{"n_layer": 19, "d_model": 128, "n_experts": 128, "experts_per_token": 2, "d_expert": 64, "d_shared_expert": 0, "activation": "clamped_swiglu", "moe_layers": [0, 1, 2, 3, 4, 5, 6, 7, 8, 9, 10, 11, 12, 13, 14, 15, 16, 17, 18], "router_score": "sigmoid", "normalize_top_k": false, "routed_scale": 1.0, "balance_loss": 0.000165, "balance_bias": true, "n_groups": 4, "groups_per_token": 1, "init_std_router": 0.00861, "lr_router": 0.00103, "n_head": 2, "n_kv_head": 2, "head_dim": 64, "vocab_size": 14346, "norm": "layernorm", "norm_place": "pre", "norm_eps": 1e-05, "positions": "rope", "rope_base": 77300.0, "rope_fraction": 1.0, "qk_norm": false, "attn_scale": 0.125, "tie_embeddings": false, "parallel_block": false, "init": "uniform", "init_std_qkv": 0.0199, "init_std_o": 0.0, "init_std_up": 0.0199, "init_std_down": 0.0, "optimizer": "muon_variant", "lr": 0.0123, "weight_decay": 0.013, "lr_head": 0.0089, "grad_clip": 2.0, "warmup_steps": 200, "schedule": "wsd", "decay_fraction": 0.772, "decay_shape": "linear", "final_lr_fraction": 0.0, "batch_tokens": 65536, "seq_len": 1024, "doc_mask": true, "z_loss": 0.0001, "train_tokens": 377900000, "steps": 5767, "dataset": "wikipedia_en"}
Below are experts of layer 9 (counted from 0) of a mixture-of-experts language model. Rows are named gate (a neuron's input weights, with its number), up (a neuron's input weights, with its number), down (a neuron's output weights, with its number) and show model dimensions 0-127. Each number is 500 + 40 x the weight over its row's rms, rounded and kept within 0 to 999. Numbers have three digits each.
Before each expert's rows: a language model's description of what the expert responds to. This comes from a sample of Wikipedia text that the model never trained on.

# expert 50
Time and quantity nouns. Time-unit and ranking nouns after numbers or ordinals, such as three-day, nine-week, 30 days, year, century, largest, best.
gate0:500549504535445456497544409495529451532438492478544423497500543527467547535494454524526530552511550429511442562435460469568524584483509497471471508506470526464489479470491430479537520440586501455505562489417511574525514476475520511490541465473503491503434513509492567489541519496466497454527511458611495490512518556560471500469474514488505438507430536443500545472489515587457464543444
up0:521522500533450515455509442473542503462497499570516496540473515525526507470543479473508480553482555393500483505404467487503602586538526534488492489544513491455523493508521430496553458446493519496524532470461525527589454534469451522507524451479543559520446522484509566510439535500457562437457547464520550493509536519516489558470480507513517430565452527459442518441429492541441448428544
down0:457430466463521460478416557542491523479530495451500502473493491396507533469441435580549453533524463523531555530560480501526464464551466481614517514541525507552489516496479513537555526479417506472476517492510529467535541512479515481480497444495444458464510481497551557486510498494502564571483517513513421502568507495491513501497543514437520496449520551573501401517534537381505448490502

# expert 30
Stat and result labels. Head words of labels in sports, election and infobox data, such as Highest ranking, High jump, Silver medal, Turnout, Coordinates.
gate1:434518485544467495499454472465521521473564464493479440537505521583471555522529471519552482528439534495496454472471534441483508546570528374545484472477512510520479512488466495527491450467460500436523576435575496540518532548492497515513526500525513424516619488518456501513552462517561447531462545442487475372542542498537462499466495436541478478468525501530461492518513431543518528470510
up1:434546464503478481492464489465524548458502455411521515563527497534462521519519485493610485529397510504483458466527531433533457490524496425573524493502568496521477462510419507478505434459523507506528533472567518557527501502560571500507486505538461388472610528514481486486539438528511456562511496494522454414463579497547458539484511444477473435530517480529500494504519517535527516503486
down1:516476595540575564532500519532383532485542465530508508510461470473504546534466470546499469438480485501558554458487528523522490497474532492442548557489459404477475486535491459487486470438443446432519563560447505435503494532453524462462455500471476480496474522525590470561477448531538582538475444502452495494546534516495460499475536497473510507507493526492515482586579437550523472494558

# expert 24
Infobox field labels. Field and column labels in infoboxes and tables such as Length, Date, Votes, Genre, Top score, Winning time, followed by a colon.
gate1:530506514439433614438449492508501540476464468446517525594508509483528450549571492509547505421469517520494552579481478414532438504580448493481448474496480541433488490467490383505493501482507546484421451528444511478430551468480562510525507503500538480590500512521497477473489558490465503488509530515495510499518445513512531478542499504568507498554484424515588541479528504518492502480526
up1:512567456530507553452440437491515574503461470421500563506490518538525522531543510526488522474500474578526463519453442456504508474540471430547524510535499527500504528400498454515453537408512584512503464538421466503465489464538516499504483538451559522543425468519465493496533554585429560473465517466535492512520449429482563510569477518565511505493451494482571504500522488543450474445487
down1:508457507486523480401467489549480528481514498513518499411528446535502499482614502497510412491505578513471512497538464489480460453501501488499495453439517445447513453465517544458501427510519503540463491506483415396508512537540563501484489522553506547546529459517535517451523537545495486503518500532544537521448539536460385495514489541505543580540540532479509508555525520528467375505553

# expert 43
Table cell separators. Pipe separators and periods in wiki tables, especially election results rows like Informal votes, Turnout, party names, sports statistics.
gate2:491474480485520531485516547461529526505522481450464540550454505487585482510393518489504440504610467538509572465504497511537492472508484506491513477436499498538524461592529461444487635504494480544506529413482583455491576491523452444525494558490529462511554526459472429517570506521486447455512493505443481519545478518478568554500513509534490538422438459538508487511500481462457467469518
up2:566477481497492556491540451494510475562521487456481539516480466485550430547505557508510474465597485533484549464515460534510496479566511460452557536419445550531548419611495443499523581456541474534466470418458556517475583460500440435513471558530522472491496515438511487536554480533520456463452466531440466469521463516484543524470479465523478510467494582547522482518464529489470509469494
down2:527485450588447465480517499508476456466480482522533483416433530489560456451570484472512530488498512544454542437450505496522479431510438604512501471546510479521480527456510496461495408555465534541542509478507488458523553471517553532519478575460447437439532435525541455576484472530500574544479460527471487536487535551468414553522487508447480492509457522554515518497519509583536553509519